From a checkpoint of a small mixture-of-experts model trained on Wikipedia: a variant of SOAP for the experts.
Below are experts of layer 11 (counted from 0) of a mixture-of-experts language model. Rows are named router (the router's row for the expert), up (a neuron's input weights, with its number), down (a neuron's output weights, with its number) and show model dimensions 96-191. Each number is 500 + 40 x the weight over its row's rms, rounded and kept within 0 to 999. Numbers have three digits each.
After each expert's rows: a language model's description of what the expert responds to. This comes from a sample of Wikipedia text that the model never trained on.

# expert 45
router:524463509444560529469470490545459511483445443510511499558484508568497470513587494419530450498591532484589466501476530451474547488488529502495492491588501506520458511597440554497472497524532566548489468489428510469468604523479509509523537540537452569514523495566453504514400452526514462487
up6:537464567452449427453424498477484531517461482551448443549473497528576563491493450514505550517518514475499513574453441553510535451533508534486537553563492494502462454537583527490477565483574550530468532497522485460492539518512528487497571553448531535596528471524511537507496433449532471482
down6:485573562445510548524461479461660550483512499472474546517531497529462464509482462542467472486487436469502561521454535497434463513523525524473494453498530451533514520479509540488482479546474413470508467546500523496510454570472561471549499420457543507486499504489483519492502510510514565515
up7:517560421553514535511525472532447577396472493538464562419564516463479456464506446484532505468432549498526497486504542533472462462525579582448521506483542510500493440545472530510510521496515562511507493504523507474591483521485553493453536493533525562471452517519496459446474486608450451531
down7:500514418525520477463460452472502479513516540475539574437455441472482462502391468476527501512550455445556569516517479559555529515465507500440521535452460484536558498509443501618501457513566503531488513445503524477527404374533501511443493409582513514518520509434486496438494496494387513514
up8:471468507474610526544487519503440502527482575533548495452516445541441499482494490470512492504548479547493490527494545545515483528528484503561478573501466488461574534477495469480511500439492441530439494505558514483453512500469521596556558467543501482520511500493487476478584535533476485515
down8:499488540521513430511477509503477437427542546521519467546468487504544529492500550449514551440507510539465527486550409522477520465502416471583456527530422558482469436430426436492544459556572444430465545452532557488446507494524544483502558499492501543509517493581497498497519548561516483498
The word the and similar determiners (this, his, its, new, original) after prepositions like of, in, on, in running prose.

# expert 16
router:489523487577523524531510535572483480489532473518511456531451512439497503492473482424514486419494521616564493460423490502541443487512592441487487576498549486484600529530456558540548571434515527503536470425470564488501542427506472550514479514513457510569501518507410543529498504508538474500
up0:477488526559534494535473524562506485457515454508522511489513581394514471464524506443538515516541501589521500551567506501508546527559524550570455525503489499487440559465533540533462466506494499550522476465437498528482535533557454480490565478493516420461457438415491538445582473479490476473
down0:470476498509433470493515548501585548511495500511489472565461526502494489493453577443439473482506531520535539474454481421430539525517516520487511503489448512493491520497439526500450472473518498569439519516470546448552582506478429511484503463543523534492437525430597517451424527468541558556
up1:548518573474521458536510519471419511515463500454506385509545433522558527509485523525518514518474453557455498537484434460490425469561505498465522438542472530482560515549443550502497461441511504461499516487480450513549465464536561519451465471472482496495475490522488479492474453500466453486
down1:469414510450565470521531525524559472495498494442503495465548508504536441527446503468466439570483483436468511488493428465508514502529483539457538582480537547469474485432541517383487499548450528501539463486496490520498462507531526447440476552514526474457529465439435498444544480512549469436
up2:519499416430472488551528576473498522482471547538505522467450450424434456505429549421532554453527531531532471485545516480535528458473508505502555484467468539498536570411478522474487515448470485554600525518543481496486602519526570481502473495505523550471441507462494481485581511536570526452
down2:533464441548506481497469538502516512477507511481478483486527532565462565506488470572486516514527544453466444528421461418517573455536487423488532504529508490446487474457567486487491522525502538549531509466449492555525503472558505502529458521491549456534439426464528476494514527549541502537
Numbers, ordinals and closing words of proper names or labels in tables and lists, such as Zone 69, Episodes One, Squadron, Ltd.

# expert 44
router:517469536618496471489486545466475517492500362557495518527462514493494503464544599518529440437508508502589506454498490464497511418476477498464517523545478455502494525456456526506482543476538477537549494431410524429502524448462457502518440508509468523502487515473482547493452493480494505463
up0:482530467505529464500446495480453533450438439504584498485482472463486544534480520510548492451533458535553541427405571464381518488423511497492477484474485449534553454533454456543476569533513518464537511446506514461500515498494461490517460554605511546556524492506499464461495530477515547490
down0:487492467447476437445500533480517551509456520547565453492504570446478532481500526459501467512511550468489528509525493488505493449507512529588495493465486565490525506513550472466534485457571503541464473496571493522434469556590381478394478483442456554468492461481504390459470480514489432468
up1:544522520574502506435488553398549499494516419484493502487548530498522474490489504535540555435425493516473536539517444477477569503507511494508431542506461495529506481517470517545496523475534456444541431512503481460447585493502531548455520502465545496518440467507504576459552500433554572462
down1:510479429498469525484493549477536449579425525456500471461471538515560486440543466533499490518477506461540467517500523493565552512575462470445508446526553492420452514506552513516560484509499527470505547457512541501519499469466565447577549449420468552477527475569519465472503489450522497466
up2:532465528547596475443490535484381580498474456584478452589477431460471449530487511432533412442538504477568494515513486443542485419514469487560490455536518461490567548559480601464528524481516511507476440548481555479456503518520482536459516519449491508516469523497476513537497493499519524517
down2:507520539475457495539357533566538500547475526504463449457495513453456471511525452585499484540504574456492532498430478562422511503437518466488501470495528534541502553564438487490523439577556547482527522547507543489465575432458490482504489466512562543443517554520508504491463529436472474449
Auxiliary verbs and small count words after a subject or and: was, is, were, has, had, plus two, three, four.

# expert 63
router:533490452561572502464526513530457446469503440491498513531435457530501500509493493465481451536449517466554507470505575438468512511518423430526483526568482539512508451510497522485509543580506528500500468501474528508489481492501509533528501604499424533571465491479497548521417470541552466422
up0:522468457532497439414538529466544513475572434543471557519444494500559466432470584526480533501572499461537524464545535504486462534493514459419515502518551432461466534474449569535487568477541486514490458518491509586547566511465539477544505485512492545521502492524482466585566478480501523489
down0:551556534481490514536490465485469484451506528574519522495493513471488463544541445436501448430559462509458526511526545527547480425425429526511451495542527511494431551450584600495479491471497515446486513547554452504499453567476485512488520487556487505585521567553555521459548510527433466504
up1:515497454588498469554528516591496434494552505475419469522461414494431546537439525435532530477521483482472546500538450511472526533522468431434494506482515429484491421566461487493519465547473501537502607535545537484485545482490512483491438580490545530531538380510462514497544510556473455597
down1:535485459548498549510437418516504546517510489496482523515556520479543451519524508513530495530506496589462495568528512535505549530507518598560471577521513511472479485437555495451518381507435562519537522495426485555526503558501480492512541463439475540516521513437483494400584584444494528501
up2:422464513503587529457398479604560484443563498523494462480495429493438479455417522533509508445493473549507508405509530485554404495469503493465475505525497510549511487506434508492501534480541516564492535448474502543513511404541499554491445542447503494473535575511419461469498513499494478508
down2:548509529522528525564558525455527532438458516469513412506501548430450505485523454521526497539554495473515449483459528472582478509459488466506607590498570559494530414487563510505502461461470529457517396491454479482453495526529515465550559511536592444534549527510515579556493541547511484518
Last pieces of unusual words and names before punctuation or pipes, e.g. ill in Overkill, vin in Louvin, us in Latin names, plus He.

# expert 60
router:489482492452548477522535543589457515494472482477499504541455463493530459513528505484524413504454462514552469510483492533482484493513466485517519487552444504497562443600486529539522481472476601524496477502459550461499570527528516510484580538547461506522485529528459564430525493519578453436
up6:455590458448503487467571525526474473486495544497462471542510506520506501496584554467507491538483517492532492445513500526530439495443488530571460504458541441553574493497493540485566490524508599562469516503498541414486459471511486565497536548505522540494524505536485545528520569451535444481
down6:548506492526510541506502491511513469468545459466490517488525459507448543516488526547448487485561514506438518477460579528488551480552510460410477468491487507483483484553490556531520483568505498510446507459591532530487485541477525453544505584490448553513549505611444528494397453578498579477
up7:553456519518502515471554431537518520464479504528391408486490462473561490507492511512428506561571553580566584480519548519506516430530527514530495437516537479533464452496529515531490549450459474456449490511496476501475575457501556411492499577470544486487495506469486497519478551484574422527
down7:473480493478541427495565582460534538436470447453543450504468480530540494560494534516527523539507482575521452445599524565518564477465461453524471475480498458462441484511478501469485603436552440581474532532500478543501522439518487452452560422507496455486467468491387435505540500469502532496
up8:542504489476545474485506526576412459594470510532481481547518520452482535544557515492403457523439528518448459526474480551521469525528467561482511532543494502500527526558550482444482459483482567534527562545460558491491528533496484438482553500533513516454485537528533548488524454521496472482
down8:505545560544497440466480445449530528481486505462465516422477519500509457477485515440483561514524586533509607491487509501552440491525569557540429442452545526502468547467505495536534532589530502511478395514536406514477487469535471548502481480456461550541553432462513513581532470482514507496
Team, league and party words such as Republican, Labour, NBA, football, League, Cup, mostly in sports and election text.

# expert 14
router:471550565525580491506493478504462545510489475507536524603514453506501473465503538456514459483545506470513536494505557464451478431528471526518457548490413459543513520547483521503562508476474558491522511519529538468510506464465538554488476523551527551508474511515436606489526473578522459398
up0:444450628574583511471507461505516573465496465457490508548522509500545566517509481447455496492409425486482532466463493481533476499459486505484522498400487506465535428571503460474481448434443479535451514472518542517519420576538495515558565461548578550544489490459426503449558527449521462563
down0:564491417513502542499498461451525537510488434555445544498510485486487510453533547485452509523573531458458451490458454529554439466413533557432494589474507570573507543522530498459487511482495520538419419522506527524491553494511520497469480456522526580437553543446577481480479499485522555460
up1:485426406541448502486537488447500476495588486462443432429515485507525542520494516491455472515437544442471564434486578524507506464564540490471495504517494405581498471529508472522513499484502544513490576603550560529462445468560514560506533558495488585458491527480508504462523488510418538471
down1:487534538552487480520477488473472507499540471491527527484495473515514501490570525543544487571528516472478503460486482553488534547557532438472470458532437563529532528481504516475502509482516583553509495447515494421528471556464423444507566477526506523502512454428439464532514524444525540524
up2:530510534505536493473484481449492519477460497496565472481522524439480442463460452437523412579477512500476472513464529489506477501474511553493580501558467518473542466528438509553494469468474502450511520476571562437486452446552533510492475486553499478559531535470531565490429466541529456456
down2:487475474490509476494497502427377541472530502465522536517507500466523531547514452522506516519478546442470542441530512511463456510558479559427387509495497522534421511475467479463493401520549498440528538544457499461491478526480477438559498501543526477486477452442459519572481485538443553488
Common nouns right after the, his or a possessive naming the topic entity: event, series, election, album, town, station, cathedral.

# expert 1
router:552503500455484482515549529544449485450443476592584494548474492605511479492494523423516465487505467501526518470405528495489497528446495475545528527526456517541561487570507517489522539503506512491583465502476584515490511537536504571488564528539438519487467477522476509497505527466530422439
up3:524520495534531534575553459534488485459521565510440498463499433558460456486492469518453467491432498517447507497509487514448448508503479399594539530575516496554448516466551531473449586499471535518473496538481545455478453538474547513436465527439484395567516489515480486448567463517594499577
down3:562568581476504524526396511513480498474406487549459454486478476482520555549521508433477496521503439447483529558460490496538442474454462490458455463491548501489465505540491567413504464478485491513462485538488561492568520501458526508477578504485449536451468459452468489527523491462453464501
up4:432469523525496457461483470526474495514508545601518484402528493500435522510429513554544515427451560512498448552428523488556549526570521429509552559466519438471460536507497477454557500472505566513502490495438563578433577457488573493500515447507543527487504495486472445513464510461479473536
down4:453480412505550435514459547514470562497516486444526542514496519491492495458520572548532407496429529475441491528477495551538466439516450524438545532474519453543488500554492488506450490478545502490510522520520507508526457554527494572553539502483527512463493503417522545501464541516539599549
up5:492559483527477498471531505485492382470520474464509462572506497523397463482508485484506521518571507452498436478542520523493515484487536508562464500532518541410535454474524507481479602491500516529514538542405554531435498517528515571474539466593541452543442532445477505493544520430606487491
down5:503494515495506515487489560550430541549486473491473472496484509559506470634471427487410532452539552521593468528496534471518553520509468441473497504530502440456510472473449508481494516519470471469509443509495422447545550509572523515515563440461440459506459486459547445524537510529502518529
Place names and the final word of institution names, such as York, States, London, County, University, often after New, United or in.

# expert 38
router:482450603485566512552487455492425529484468509524522530601474507505514464508542444435520512507525599587511552519538485467427429461521550480508473541512502503534467439455394518504483464448525462467524513468515525463444515479541490509601481577619510545537461480477475504468455509527585514446
up3:497521536486603518536499480499479513458509591501494552468538501485525484511543553504504490480476519452492477488537484506482519478516571542529513487484498450499457461516463447524487480556462582505510456495454482540481451502527438556521523529527430504513584497466563530527502395471495542544
down3:458484464555425510493470472537533441559559488507496524441520486516532442484453458460477546468591522492461435472507524545507522548480524551493486495495556485544554480508434568530513422465551534509489470408514530528491530448460545456419505513517494541493504483547494542582597419504481515467
up4:466427503421551522523477546558498558485472473539518514491564477518534523548490442540493473519505508540509455524395492539482601508510471496466473486544463513490493444559500510509472529439503445404544529430486496510562491456505489464600488521470497483502513470499498552490539502429540555524
down4:517483545523522481538474480446523462436495476478479507565526505511491517514511473526472463583525501501518470548615484494482450469466497581508460470509530500514544490470476509541454477455586504508473487489487472532463609422482469508474565464480538500492493512493483548531408502479541537451
up5:476489534484501496463576534521398507493482480564494521504498502433529475552540514448506459491544521537522548476489591539572566494468514536570452499450490482496502508515469512493536543457557512516516520491436576518455472392466494490525515575511520539520476510480471498518500482434496541443
down5:513596452462498477544570525510468472545514479527555466441593542504464521556508439468540438535531494492499510529437560529481471520512435438536520514575534460527621506515531462519527528501517519491424492505524428519472512571484489468452481530581500513507535511537492536524511460533494450478
Function words introducing a name, title or quote: as in known as, opening quotes, between, after in named after, the.

# expert 3
router:436477497523527521504517490559427536486433476459512418610482490536471473538510537521501463525481524519506529449407511499444524531522577520451510526488481536527510473522422478471536583422548581512551506519409637420465515492480537489499488572514441499579421528523475494529458435473519468562
up3:428461486519529484555478510485474512506475452470432465560528472464441439497466507460514483466542569478481430442470450576465463505553453476502466492485471474499489436488539507455473448530475430557405429517449550554475432454529503456540488519488514518552514517495469519476483478510576501476
down3:508502521519457425476514539512519486505549470536474503469525550517445507592547474506491513502559524537558517436441473490580461531451533469471543445505536473504454530401535509475446553545520391514495511505464457567503473545508540476520575544541497502482543549518458461479510493422541477527
up4:536477541506521464538548485547399460493486437526522498539471476428565500557547529445553497500575493568572489495463508493439472446491512536493446395505413416516506502492464507530539506477542526514546456514490603469474526470529490507474523584531511521440494472484477501534475519477502424462
down4:526509483504520555487476549493474521432545437489461575534498539458454454458445551564423454445465455593483483490551583537526538512459503541457543498460507575554517504579462527490481526499515531482474508500507576540445449509499487498546525431529448532491534533476502517462521465465483445534
up5:577489541537432479512454469478459519445457494512535524541430526463511515479405485553506559473461442495488544518476435525542474505458429512465521491533517503517496463568561547433533489439569471531544425495555505518511549539483513478414467475439435539524455509527523552484595516455509499484
down5:568417510516519490460438471521404528475521469534544572486595485549513497516512512482482571471539494493498452461454513500534520497505553491534481558497461437469479620478627525494500564503514500459519498540548510500459515539463500489521397464485464474478497488441508508404451542545512535529
Pipe separators inside wiki tables (rosters, election results, scores), colons after infobox field names like Years or Domain, and headings like See also.

# expert 17
router:490496531560524498460439516530412540516476428497489526515481454506469497527511501543521505453550435541553548459523583464536473489482484471429515499542554498499473516508477573462506566509551487516543509508442623469439507479489467528533482554507452527545463481436515590431453548539517460498
up6:521592510521442481394533506504491469518477546503536520478428536479425531465518460531505496464573455501532498524512560502542474516519533448526445590411482522470549502456523480498537523472500465515487630450502479478510492503458536473507525509426497562464465480548472580459425479523491550483
down6:513514512528519468444511494497472436494438516463487552611572492543454459528538481480468479471507471496519479522487483518470499444462503553539504514502446458519477537519491497596478506493545490511439468484547546560496488531436534408475485524491526503549431401491463437486503473538493464475
up7:446507506506440521480448566510438490515454481552424552510495468474537525503442486472515555509471484471528427509426637528457493463525434496424490523524533531544451472490433497471545527493472525539575455436495522544521529476540422568494479481527509507427468510412430523473488545455491465505
down7:492526488521540532536462446522489481488502501557462458531487514490466498547525473491560483507429488515471397414496488437477495497488445548456467423540585485496407470462467465444494515489466519529552514469441467555501505569470532420490528529582552485520458496451485447472482487487471453501
up8:527522524486536540446464494556478514508496552546446489493503508486533593482512472498540527493474511477547509470383568518536478462505501534478504527491477481435457573510507488501434469470570447473524540578436491499471526534444523468494486482469515455496426529518446472431482455520505560471
down8:497521548477451495431495490446563480544478452555462515509448479541573527464498480497481496446506535448496442414532469494489604449489487537497470449525537468403520524508532529485513482476518462516522482554456494502594577502432543508479510436483452512476593522513557459520421506541447455579
Main verbs and function words right after a sentence subject, especially was and is after It or He, such as was, became, were.

# expert 7
router:499528499484560480517476524499450559442458485454479524577489459433472479498494445474472467483522433543548574442436483472511497468492464440533480503477491522451553473553461497553576524492530475458569515536507542492487496465504527526486488494548472517456480511513478558474460507534547452474
up0:509476515518486476507428519505440455448458496488562490524498535421585552431499454492506515537521479475542536497427456494500553393594463500504448429496465457451452490489476441599449482408542468494555505507499459545465487527523541531535509502496539535520436502495477500502544548527533441548
down0:506541464471460493489487482524571530511530415492578524509413532454408408480448468508446489486537521576503443485427453486513499455492536465492491563473523439482489533459529468499523468546491489475565533481564503497459566484471543599546503453464531504457512469447493501503522512410472473498
up1:526525496508585463545520517447426523528546415566503480522576476521471502524553487508495504491441576459504485549504522498476458571531554506482476473515519566549503532490471535495577476511480435470541508471497503539502485503482531471487490465497427496422514509543436476526526490485577481535
down1:510524584488515500455530452464442516429531486552534552582502505455525470440536552535479453495466479491483415487543589486439559443500481520493489554518500495463516481543493456524491556444511522564436511504479481494522446509558550523488475512547497477621442536486551472512540466577475570564
up2:542572474475524470450547562473496527454491548561420467488545471488584440461510527593531588458534465471445506454420426495510523424513538460531503555517511486482523531531506425478488496538532456522533523585425540497452519516503552498489476516489518464477470505529497518554483447557503492551
down2:543559583536466450417463550516476549509546505466422524418475514590556521460512473561520506516460482473583613476477453471471480480483527474552510540520526509506456511522578493454526515539499502513534457537502469497492511585495521480496514458459564507499472527597564414500482485510554497503
Nouns ending a noun phrase in prose, often suffixed plurals or abstracts, such as issues, meetings, education, success, system.

# expert 50
router:483451594618541435495482534503464473474476439524469502534451419455473512518484504465490430482585471492532520474518488437490487439504469494526455512482421482520525446502517497535547484445521507538512459484455540451499544498469536470559492506545451588466490543569412490473518479492541480416
up0:454472538554469518488459500528463591440572418503450498464549537467495494527519489504539531462503567536445514470557522579484524452509477492525468517453431517507491431473464562562556438576495535526455490515526510417513463498522508418511477493516515555501497574545505444462504483472533508482
down0:535500526477538465528446544586521515522489485611530475474513475519474467531484514511606488462504507499481530468501556522526486535444492468487458488438429454469594537436536510514473540454588542522507524476504537535445563488497525501469484509459491483421501531530491474472494479562449462498
up1:480520508584516448428493516515481476463450502515458580508481570503552540509444552547520411479504477524442528539462448483461507536535489567525507483492467501543474465499509520463544567433480424481493527449546546503553543563485511555572479524552494510522514470534487399469549485422539532510
down1:481561554522552469513443484574506455447529438481525531529448443421525505478482518470482486446494528474507461490553535497571561455527418453468523467444476552448428458548489466436445504480477499513495460448537479478534468481505531514488506516448506436409512490515478409515496499480555479440
up2:526525494523532491506450543527500536507509465486504500484583493501563527461453498449417494467554484520503545557548537503523508490547517500535485502536461515452488483427494451531560525435490509470519504500430475452523431510534475522544449544456533580493471522571486510442505494486448462498
down2:497552427500450506537484444532565465512558554515489495465488452466410450548459457526472470493540443518525470474422431524532448572462446519543467520441517533518525506522564436516402562475516486583511514456485500489548506520482505520525475476521499496415621572528510466514490477500519486502
Measurement units after numbers (km, mm, m, mph) plus subject pronouns and simple nouns: it, he, they, water, son, girl.

# expert 28
router:536528498474513434470468500466446535399481412531499436545536456538472488527498550439539477493507499495500574435527535482430479457480473497466504494585527497553565532495471526503483560552526515487515472506492616459429505422449436490556519507519416469480505497468504531535440480545491540432
up6:463489487450506550488444508439472528522571479511480459518523498523523544476538480441447434494532511500402480497452453480481549556498512538456491531521587530544553479515513468499519471514471538462473460526423537448518578504521532535529470602553514467410515494494459489531421518475501487505
down6:522614459509512458463463516458575520477519512514475493536574542518522508487472489506482538508504481378515521479513423523485527535466507406486527468533545471543476524507534473564526512457544453540519447461532489417474556479516522473511486499465445480526540526473447542515482564551488565529
up7:467530569470496442492511498534514509501445526472527515496520467469520560532415459472510476493488481480479548509467510529517572501549428404428506467451478498512484490442483483508503489455467485387509452404457562514494565537476480502518546515471460417550529512507503462420574421482494466516
down7:521560561528500481437431497537480491494545576413527555519515571528506549470558483466497488543511483440520435503532505459489596534539508429500542491538513574506493492463487514609539513398457536442491469445479464490531527532457519570530511460533548503510523437516469535453565542516499483447
up8:494461470518491477469485452494494588457528504551449487530552545556426544446542572515610483444499499563428514424525543450451511488515458417484513502539535485525533502470513495478467523452504453495492486436498493501429534393485443520493611575517465549417538522503507487494530522484390503526
down8:575553475457488480535513520440522508490504420511568518488519477532513485521549430534495462438436515486446486535477441485517450513459474538498395519520488484567472519538438454505564429510474475474561466470488515454528558532413475449529482466397510490491484487489486465466447514498498593489
In, of, since, during and born in descriptive openings and biography leads, such as diocese in Nigeria, Irish-born, since the.

# expert 25
router:486504507597541495438531491504472509426481498437469544494468448427548498519533459479527524508523531435482536515460507465481472435507468489493457527486500525516500509490515509533577530448546569551441486476494526554467492487477409485514494520504493636497446492491483498511509530504488504470
up0:535514512540579599524543525564521568488456481532498526500474505460542441458467564516454521565598551436540522528479494518502532516477543463516493494460477512466490477513564533518592496478554557574518475473427589463520509502455478518529455435520502519516458477463532514497492480581484476521
down0:512581489449538528482497507483479485557572542488494500492459533486457522482518545579501466515530508498533475506563494527565458534517478570470473496539430494450533523545491490458563398561486515520529506538463430448465462584499524508454488387394443458465518508449518453547535482528491471517
up1:486519579513582600475475485506471520480498477440548442451562522479560508479475554514542548486517494440434532475509522523546481493552573466525555506460534548465495521524477503498544461503530457549448556509509566519462497490500444454483527502528432501508483496467481503422516558498513468506
down1:519491517431465503526505517481416582524475470557438504527569558462508533505555472435586489521498537538444534495509498534501512513508482503515556417498508551501468461548471543531453435569418440556447521504496543508478560471516554515553479452511495457504507547512562517513498490544482476547
up2:399513456546527505491549550535407486469509489492477538464554522514503479527450543397485548528508544433426492484458433561463525477528497528435527510484532502486501454417471424541517431520511584462489482521495502471472506536448490477530494516503515453444473470540548499544500490528514453496
down2:467456547467523507525455506483569475553416558529442475489543449508564430559471434511482521520557543444507441513538521464503580500522458522489532449495462443508542585548476435537470531456474479446485456488482534455452482451523440549462488511455523565511478552496518555562515485478506475484
Word stems and short concrete nouns or verbs, often split mid-word, such as burn, blood, red, shoot, pain in painters.

# expert 55
router:473529572573534482513494524481498460434477479472530513491431405427498508567550481467551518506421466506492566540496499489523465522480465466470534601482501431466542474474510521495484548494525468477545487478469549471489535493475508502591498580524513545535532557515486489543491486459512461454
up0:449494405469512511494419504553542613463563518497555452483534509547502469539382493515475549490523478536478538466506581495522506464462520530399571510528486559489507531559506557515504529430504548503489515506536585490533499517464484443517582458475506576416500492491576506494529454553477453580
down0:477527460484443558527473447551470577490509540497395597500545473460431607468486427536447475515483516526441509477470520530518540465471466485477559496523459533515576506519501455536431477458507517501530499516532557529546503513530472552503532438523543566494472454523574499543531537472491473485
up1:466496512495497571431576551520469452474494523461428510542488514513533434512522474459475516585391568494487466481595528532555493496482444493484487542596566490529507489516442506451491517533497515522524445451549516500475513483474514507552486480596481482496482485555473443508508551478457485499
down1:494507511503500495491515458483524528430508535468505559542528596553439524518448419451560407536510550513461479492486498484495541542482454515516498469577509560466499491529558479509495513576462475439521491457406507450442480455506498554523496414491537478426584548551562521509514474507511485492
up2:541427455478477514491417576493481455488499504507503529449513489511542515552554428489455461557538468506532463520431514443409491457506407467495563531474436468464499519463481503493501545458557515521583536521481493507485538529477578510563541500555501446480539527490461569500489521520481474402
down2:459547478524481488483533507482487521507562527496450523512476496526579534525517528483484470560474512533494491555476469467541518464457468536504480480512447521479513506504444574467593502329560481465529464527514474594499558501492576498521479447559496532550512500516509480514502516551489485466
Word-final pieces of Latin taxonomic and foreign names, such as -idae, -ensis, -ia in Winthemia, Mollusca.

# expert 49
router:522498474536539522488492501526421455405537458524498479509448521541525571511522528518581510451503545563571528525474496474477480506534517468491468537489463468505586541431400504481490560477543483536510465493513589446430563444497398515498503523521444547480498559516527488472439513492475546491
up10:518509537553499537435486522522512489449529538489485455584427469500435496489541539491581454505513475520529532499467442514456467507442499485534449525496504478529478543507547459537511572517517434622466553483530482553480559507578510434455486518531520549464485463547600563499481455513534460491
down10:597547563493563486527512619558448446454499535563558513514478477533511491487479548467604466537462473462446551500570485439495444451444458503559521439519498520550531508521523456482572509492474528494467449448497476502470535453528504469502538495506496505519471444501521472480470584551541481561
up11:550513436514559501507492579490445506500470479489534456460510445511534503538595506495511554474478502471574502472556510530482468493504387411471488539523456446476463507455506462518516532499479502453554520519571523449536490454431478466562554528517436464482519461534507451473479557459511532538
down11:466592467518466425539544522511508494504463508482541511499542521544465500452486458502492466505442455520498422468436501423473485552471473477476470472482513486573552503520521471462503490464501535521484481504444524495581499539576559545533528423552534476475567504544533399526582528485467518463
up12:450422488504547573488495550519533468511479547503579458496558499430536470525568530467498547536476443486492491561531436428464441501516527526568520489517501489464474516463483464564552512476524541535542574509512473473471530474493484429496507538508462532413478475517412451482459528507544511552
down12:577509517547491465454484467458548457491596486549547450440464513502534511527495493515551487492536539517449566481461489472453459492550492435550509461524505475560514416518442502554507512508531448504468505418549534397517488522550438575450543519507396464541517494519542456484552491537514537504
Numeric tokens in tables, dates, times, coordinates and statistics, such as 1 in 1.826, 16 in 1664, 29.35.

# expert 23
router:505462507556565473559561515440462476442439429523492494473444461505523503500516512485500507463485503475490563496486515542514440564541431533470580613512514415450500492482490547462502542477505514531490481497499564437431523494511475537549420576489476539514530496477445536537527540446515464480
up3:471449476525494516586462526510520504494492534469474490460487503429430405485556481486497477470562484503528540393482463557433587453502540461455582530530459553500418470435509510490543561453495516530521562514444530456495488490463509458520484485432500578448485542447473509546528583438479475482
down3:477425486542574496493514530456423459534465578518495527429507477504416484478470551508472506444504556430551481399502496528510524552512466566518514489524519502533515490515496463441491465444453547412517562511451562480421505516473487427497519488496600617468555518566546448481486473505473491483
up4:539539496416517503434452489503503463541450500454466472493526484527534546523483517465498448494512511474543488478506497501494537487497502500538590514523520422444502479494504490451585601507556499501488513481533496504499490558455549511536447500493463471532508532489531501485442457473479516497
down4:548481557485476552541572519483461504455507447502488526472542451478518546548472519499518481481480554525463496483521480448470535453487503569542483602438486553553564519434517478475537572512493518484481529476514455467457543546438498489511540510572564530512484467530524561405516536517442533434
up5:500526491524553481498493433422455430530495537593557507595514470514480459444465481532479425503544517510524537483468494447536456553498518528462534492562500451465529463533481485448490504606500469533447493385544519460508492458460535524459479532555470588496488521446499526548482538492474559498
down5:548521533510534405555477512545447512519489451501578472449531539531459440498486560519440537459447550480504527465490395418500472517543535522516562432484468541509511533496546490443503476501443474510463551523524478530596529487471518506502538466472498473508491567453516493557461515551455487581
Middle and final pieces of non-English personal and place names, especially Slavic, Nordic and Japanese, such as -ić, -sson, -awa, -ki.

# expert 48
router:505434515521577501563481562560436503458513505470516525522466513443505470545524555519602461524469448517573589484531468437529560492507528496511501457456503515525484522530460509494512538541560559503491471536438540442466569481437543503554485501519469507451471481563511498480512545464477503441
up0:562544453502554514538526469482463525474467462531560478478495488467563557507514499477483460493473478502479405505559490504410500539534533509505461574455471552496537465503494505524523444393563482492507419568479516562445539525408475475486492528492508532562539519497537520575476536523405492465
down0:520518541522434461592497510508488537546579510443475497451524475520495537486486509473522421513450468498585482490393463527543472437486514401530465538406553550484487532525479474465477526581537507488415510490506527481486523457503538517538383527425544498449539456483511571589446516478474460441
up1:577554536610475497465473552470448509457474529519431568525544489508523537511487540524562487576430446501564515542494455508491512535493521498498502544491494536499477504528504542545411561530567549527524492566469460555504475469460439493562491483529529472473451511524504415527542483511498496506
down1:473512494534451527497518545521571530467466510499500486492523454536490466499501528484554492514460556416567549467519468486550469514554478484478604510508493449500424524468492491495483519463540469495515511537556530455495504490552508500483545427538497469538581478460587462464474506502507536432
up2:635496542469471490501481490534490586539454551578373494542479436514522493523477455467474501521545495454489536510499488526497564534515505506493498519445518560497565546447556559542487533528543522439427575513467492392493508492480572432512525523482440465482475506489502509515495557460527509518
down2:554496513468480478490489522461550508511551429514497563450520489461481477501507506488423521595380540458522456522520485521489408469490500515521457459504489521492495500606492455508527477511509502513473514525563506486578466492535542475551530495523529550496487492506484447593511514472424484462
Linking verbs and evaluative predicates like was, is, been, very, similar, important, more, in descriptive or critical statements.

# expert 18
router:494498495497485528459541502474449562446447464586537461560407467522530478511496509514543431480560428560466507456474469516476496415507522481539480502455493459461581494505470543577566495509522500519548491486460557508476522505474430490510482567578456504497454490501489537522517498537589432451
up0:544539515436558496562491528433438484483431544560513472496548529563474523516512524440455498448394452456402547469529534528554543435494519573500532489518450490467531466492474486506434407540545513538505496473509501463537472470468478444503504477500465453485540509566504462517533530541477563457
down0:475431553428533592452479494531454558515555464490530614518463507435497522466522454535557485441422466490457504461471519527468446534574481496561497511483525526456518479421498479486535493519499440420489485510463483559518525505537492517467517468503517456558471507447529503488516526560576486488
up1:519508491584502571487441497557513508528447469426480427542503537541541539487422472483483492494448479551465541484548459479494502494530492510502551542466442405474519488570466378547515500544546502548500467505527488536537452506505459467526495540526517461582452473526534501426500479480547557501
down1:562539439518484547522522456544507461557467538483505469494454464531550466543527511531502452483449560549606473455482526505550501468561601513445549514481540477495491526569531521502546493486504490527523477512594491482512505544460468437466475476437440577514488487499463456464466547471548544555
up2:454496564508501499477524471503477563465503473533432595526435538494471508533521561485515503485486440460527523486493570445486502503499454531449484474422555534429569553460542516529620482566538552539499458468492509439493491474541490568520532453514478484418466506548505405441526461546504417502
down2:487491526426481466477504520497381507589435533561488524590481431518510493474533509459465565561549481488498477485552516459499536458534481596482513429476496463469534528436496483517453428523435544489487503517524439500493508503510530497586558471445472467490522486483543475519468450496516474524
Nouns for roles, titles and organizations after an article or possessive, like member, director, President, School, Company, Committee.